Experts of a small language model.
Experts: 64 experts in each of 11 layers, a shared expert of 256 neurons.
Training: a variant of Muon for the experts, 487M tokens, 4982 steps.
Below are experts of layer 6 (counted from 0) of a mixture-of-experts language model. Rows are named up (a neuron's input weights, with its number), down (a neuron's output weights, with its number) and show model dimensions 80-159. Each number is 128 + 24 x the weight over its row's rms, rounded and kept within 0 to 255.
Before each expert's rows: "gets" lists some tokens that make up at least twice as much of what it gets as of all text. This comes from a sample of Wikipedia text that the model never trained on. Tokens count by the router's weight.

# expert 22
gets: ") ", "\" ", "name ", "ations ", "title ", "named "
up8 [157 131 126 161 156 172 200 147 108 119 120 132 156 143 119 170 122 103 163 129 110 131 145  99 155  77 115 144 130 134 151 110 131 142  78 126  94 109 122 108 182 174 111 182 126 123  87  89 162 101 102 106 160 136 125 160 105 142 163 115 111 137 165 121 128 118 134  83 117 156 100 144 102 102 170 114 120  89 109 155]
down8 [102 143 142 146 129 127 155  90 126 104 113 130 131 154 115 134 110 136 118 132 138  95 124 142 100 109 110 145  95 130 136 159 140 135 155 128 150 125 130 148  98  92  96 145 181 124 147 123 156 126 103 117 171 115  92 111 104 117 114 124 169 163  84 101 174 152  87 120 119 146 109 132 124  99 145 120 108 185 123 123]

# expert 41
gets: "|", "United ", "=", "I ", "National ", "\" "
up13 [112 192  86  94 148 140 157 135 153 139 121 121 131 161 125 116 125 131 111 145 124 167 139 127 136 126 120 166 130 102 142 187 118 136 144 147  78 140 128 140 118 156 156 128 138 142  83 123 116 149 148 140 115 121 125  76 104 136 143 102 122 117 122  80 142 158  94 117 160 120 152 137 104 117 146 153 130 126  90 127]
down13 [103 173 113 123 174 154 155 107 132 139 155 152 134 138 112 104 128 148 123 134 128  99  98 148 123 130 113 166 181 128 134 118 134 141 112 115 112 153 170 141 124 111 149 117 130 176 105 155 121  93 120 143 124 148 112 114 124 121  99 133  96 174 138  80 136 159 163 151 144 113 114 171 137 143 156 128 105 176 100 131]

# expert 39
gets: "-", ") ", "1 ", ".", "2 ", "I "
up1 [138 141 137 133 113 131 176 142 140 114 115 102 148  97 143 153 108 117 175  99 104 128 135  89 162 125 165 117 128  95 169 103 157 142 135 117 158 126 126 182 128 147 139 102 146 126 102 115 134 129 184 166 176 117 119 138 118 137  81 141 141 131 152 154 102 150 143 117 101 102 111 125  93 111 143  99 135 118 141  90]
down1 [131 145 135 154 115 183 111 121 102 129 160 139 102 128 110 109  74 149 107  99 116 105 144 141 105 159 143  66 153 129 105 145 137 116 138 136  62  90 117 142 145  88 115 173  92 124 172 160 112 114 127 125 139 170 127 114 154 153 149  96 128 142 149 107 117 158 150 134 150 111 124 124 124 131  78 133  90  98 139 125]

# expert 15
gets: "es ", "er ", "ers ", "ic ", "e ", "s "
up8 [ 87  88 135 137  84 105 103 116 161 139 147 170 127  79 121 158 120 132 116 132 127 123 128 140  89 106  95 114 127 150 121  95 120 115 127 166 159 142 145 124 152  70 116 140 118  64 162 107 124  90 141 117 166 171  87 169 186 143 138 133 139 146 115 120  86 108 113 129 132 158 108 151 135 109 121 144 141 134 100 122]
down8 [125 123  90 129  91 113  93 142  95  98 113 145 140 134 106  94 108 127 122 123 119 122 110 121 141 178 133 160 128 143 114 147 177  86 159 124 104 150 111 139 110 144 123 164 119 144 156 149  92 103 128 167 147 139 140 160 153 154 108 128 168 139 101 154 111 185  81 142  87 111 149 141 125 111 135 114 138 122 128 133]

# expert 44
gets: ".", "| ", "|", "=", "2", "4"
up0 [136 160 140 125 134 175 140 139 163 154 111 125 127 152 116 145  65 132 120 105 114 137  78 164 117 144 106 110 140 109 156 138 145  82 156 120 151 146 129 116 118 127 109 149 174 154  79 144 114 140  85 101 131 142 147 104 120 111 116  77 146  89 146 138 157 128 102  94 145 160 119 138 137 106 121 158 128 118 154 146]
down0 [ 98 114 106 111 163 188 146 123  82  97 138 112 109  89 175 159  87 160 127 137 136 131 179 118 126  92 101 134 121 114 126 140 119 140 149 111 146 120 133 155 190 129 124 108 133 138  87 130 123 134 104 133 112 137 117 115 155 163 123 127 125 137 146  76 123 135 120 153 151 103 130  98 130 133 147 150 148  92 162  77]

# expert 6
gets: ", ", "years ", "season ", "year ", "2 ", "season"
up18 [146 152 116 122 105  94 128 171 154  94 109 131 120 119 153 116 135 110 131 100 108 125 140 150 112 139 113 109 132 154 160 154 158 141  72 111  72 230 114 119 138  87 152 131 140 122 139 125 133 150  85 130 107 141 118 117  94 124  85 121 171 166 162 150 152 176 112 144 126 163 124 171 128 105 132 122 135 145 151 112]
down18 [118 121 140 152 150 114 121  99 145 137 111 132 103 127  97 125 141 124 118 154 141 142 142 135 118 184 170 155 114 151 115 138 116 119 129 159 140 120 137 138  92 169 101 113 107  77 150 131 140 107 120 105 184 116 140 142 115 129 145 165  88 140 164 141  95 122 111  77 110  79 116 130 122 134  97 140 137 111 145 125]

# expert 23
gets: "al", "y", "el", "i", "er", "on"
up5 [171 163 116 132  84 121 172  81 155 177 180 104  94 114 111 125 126 134 144 124 104 143 139 166 112 140 130 116 104 129 158 161 145  88 124 115 107 139 108  90 133 153 120  86 138 146 128  89 172 136  96 109 146 129 151 122 160 144  83 113 154 119 128 130 153 107  95 123 124 116 119 126 103 145 114 135 124 179  98 117]
down5 [113 141  99 159  83 127 140 141  76  75 160 122 102 158 129 106 154 115 143 105 142 147 122 155  99 144 129 111 161 140 132 113  93 165 166 132  91 130 107 115 125 151 127 155 140 115 112 138 143 147 157 112 128 128  99 105  87 107 146 139 134 138 150 122 119 179 118 142  70 112  91 132 116 141 132 100 127 120 151 145]

# expert 61
gets: "first ", "th ", "also ", "only ", "second ", ") "
up12 [123 113 126 124 132 139  99 123 143 136 148 117 140 125 164 104 120 110 122  93 135 117 121  91 145 121 106  81 163 113 139  90 161 153 196 141  73 165 150 102 118 141 153 137 170 117 170 138 126 137  95 148 130 123 127 129 117 123 131  91 143 133 150 134 140 104 129 119 102 127 130 111 132 154 160 130 125  91 122 122]
down12 [140 133 127 112  80 181 151 147 112 106 103 110  94 150  91 131 101 127 171 101 182 167 144 108 120 147 105 124 115 161 142 139 134 129 142  65 103 141  93 143 141 121 154 128 125  66 147 123 139 123 147 151 122 200 171 111  89 108 116 153 156 124 130 142 101 127 152 131 114 123 140 145 123 119 104 128 128 111 120 136]

# expert 19
gets: "S", "D", "B", "F", "R", "C"
up8 [107 141 160 142 119 136  88 102 153 129 123 120 157 109 148 117 134 164 130 135 157 156 139 119 112 135 119 135 139 103 115 158 126 128 159 140 157 129 122 155 127 138 130 124 128 144 114 153 101 182 114  64  95 136  39 113 122 117 145 187 123 146 146  86  87 128 123 129 141  98 135 139  96 123 118 113 129 131 131  77]
down8 [136 140  77  75 124  98  60 153 131 135 162 167  82 139 127 135  96 102 163 197  87 115 133 163 102 107 148 137 102 133 147 119 147 125 111 125 134  92 130  97  90 140 156 101 126 156 116 131 154 135 118 122 113 109 167 177 149 101 127 120 104 117 165 160 144  97 187 115 125 121 115 136 116 131 152 126 138  84 121 114]

# expert 1
gets: "5", "9", "8", "6", "4", "3"
up13 [149 113 139 139 137 126 112  87  99 118  74 123 143 144  93 123 111 117 124 102 123 146 146 177 109 149 116 149 127 117 130 116 122 124 148 151 133  95 157 130  75 120  92 112 122 103 119 113  93  77 161 136 108 131 128 114 120 162 159 122 138  93 132 151 151 139 171 112  90 133 159 142 106 142 104 143 134 135 143 160]
down13 [102 116 134 138 131 109 136 162 151 151 130 124 139 128 101 116 132 108  97 153 155  99 127 126 155 138 177 131 138 131  58  86 116 141  94 120 128 158  63 136 133  89 121 117 162 171 146  88 161 141 126 119 158  83 185 149 120 141 135 126 119 157 120 142 131 118 129 121 166 112 106  98 137 149 125 168 147 130 116 135]

# expert 3
gets: ")", "k", "en", "se", "n", ") "
up0 [100  74 105 149 108 101 165 129 127 122 122 160 155 132 160 136 116 106 149 123 140 136 137 175 116 101 109 109 144  82 116 137 126 139 130 129 102  74  95 122 158 183 157 111  89 111 130 114  94 112 126 136 126  85 122 109 131 117 131 151 102 135 157 174 119 121 164 111 126 139 102 144 141 149 134 126 115 122 100 106]
down0 [131 139 118 144 114 107 185 133 129  91 151  93 163 154  99 101 167 142 129 162 144 151 140 130  96 132 145 131 112 122 143 115 100 131 136 175 121 109 135 106 117 121 170 119 153 141 127  96 113 129 134  91 108 132  84  87 152 139 136 109 100  85 145 100 127 131 138  74 173 131 131 118 158 118 173 114 155 115 165 174]

# expert 50
gets: "o ", "ia ", "i ", "u ", "e ", "a "
up8 [113 103 142 122  95 132 136 144 140 120 114 101 142 155  94 139  97 166 151 134 155 108 148 121 114 155  91  96 167 130 119 126 115 108 162 118 103 130 117 117 151 141 113 144 113 128 160  83 164 126 109 118 114 127 160 138 113 110 123  91 164 103 113 127 137 125 112 116 133  92  92 117 149 132 125 100 113 154  82 135]
down8 [107 118  93  99 154 100 104 135 128 122 148 132  88 124 122 117 135 108 157 117 160 111 125 126 125 103 168 159 122 114  90 162 148  98 155  91 184 147 164 100 155 138 136 149 140 124 143 136 130 107 109 115 103 108 119 150 142 109 132 155 149 148 144 124 156 118 154 112 192 145 132 138 135 106 144 124  69 116 159 109]

# expert 10
gets: " ", "not ", "more ", "also ", "un", "m "
up0 [139 160 169 168 100 146  99 112 113 112 116 124 134 122 125 128 115 117 109 158 118 120 170 154 144 143  72 139 136 108 133 132 102 129  87 128 112  79 112 126 180 168  90 135 143  91 145 154  93 114 116  78 138 115 139 140 150 123 107 113 150 119 136 114 156 164 108 162 140 116 185 108 127  96 168 125 144 110 152 136]
down0 [102  89 135 145 109 178 139  85  97 103  99 148 123 173 154 111 114 129 147 111 127 147 126 132 169 137 114  87 104  92 149 113 117 141 135 124 114 117 145 121 111 116 129 126 120 137  74 119 180 164 133 139 151 144 142 116 147 131  73 146 172 105  90 123 132 150 162 144 125 123 141 103 116 117 153 119 115 122 135 105]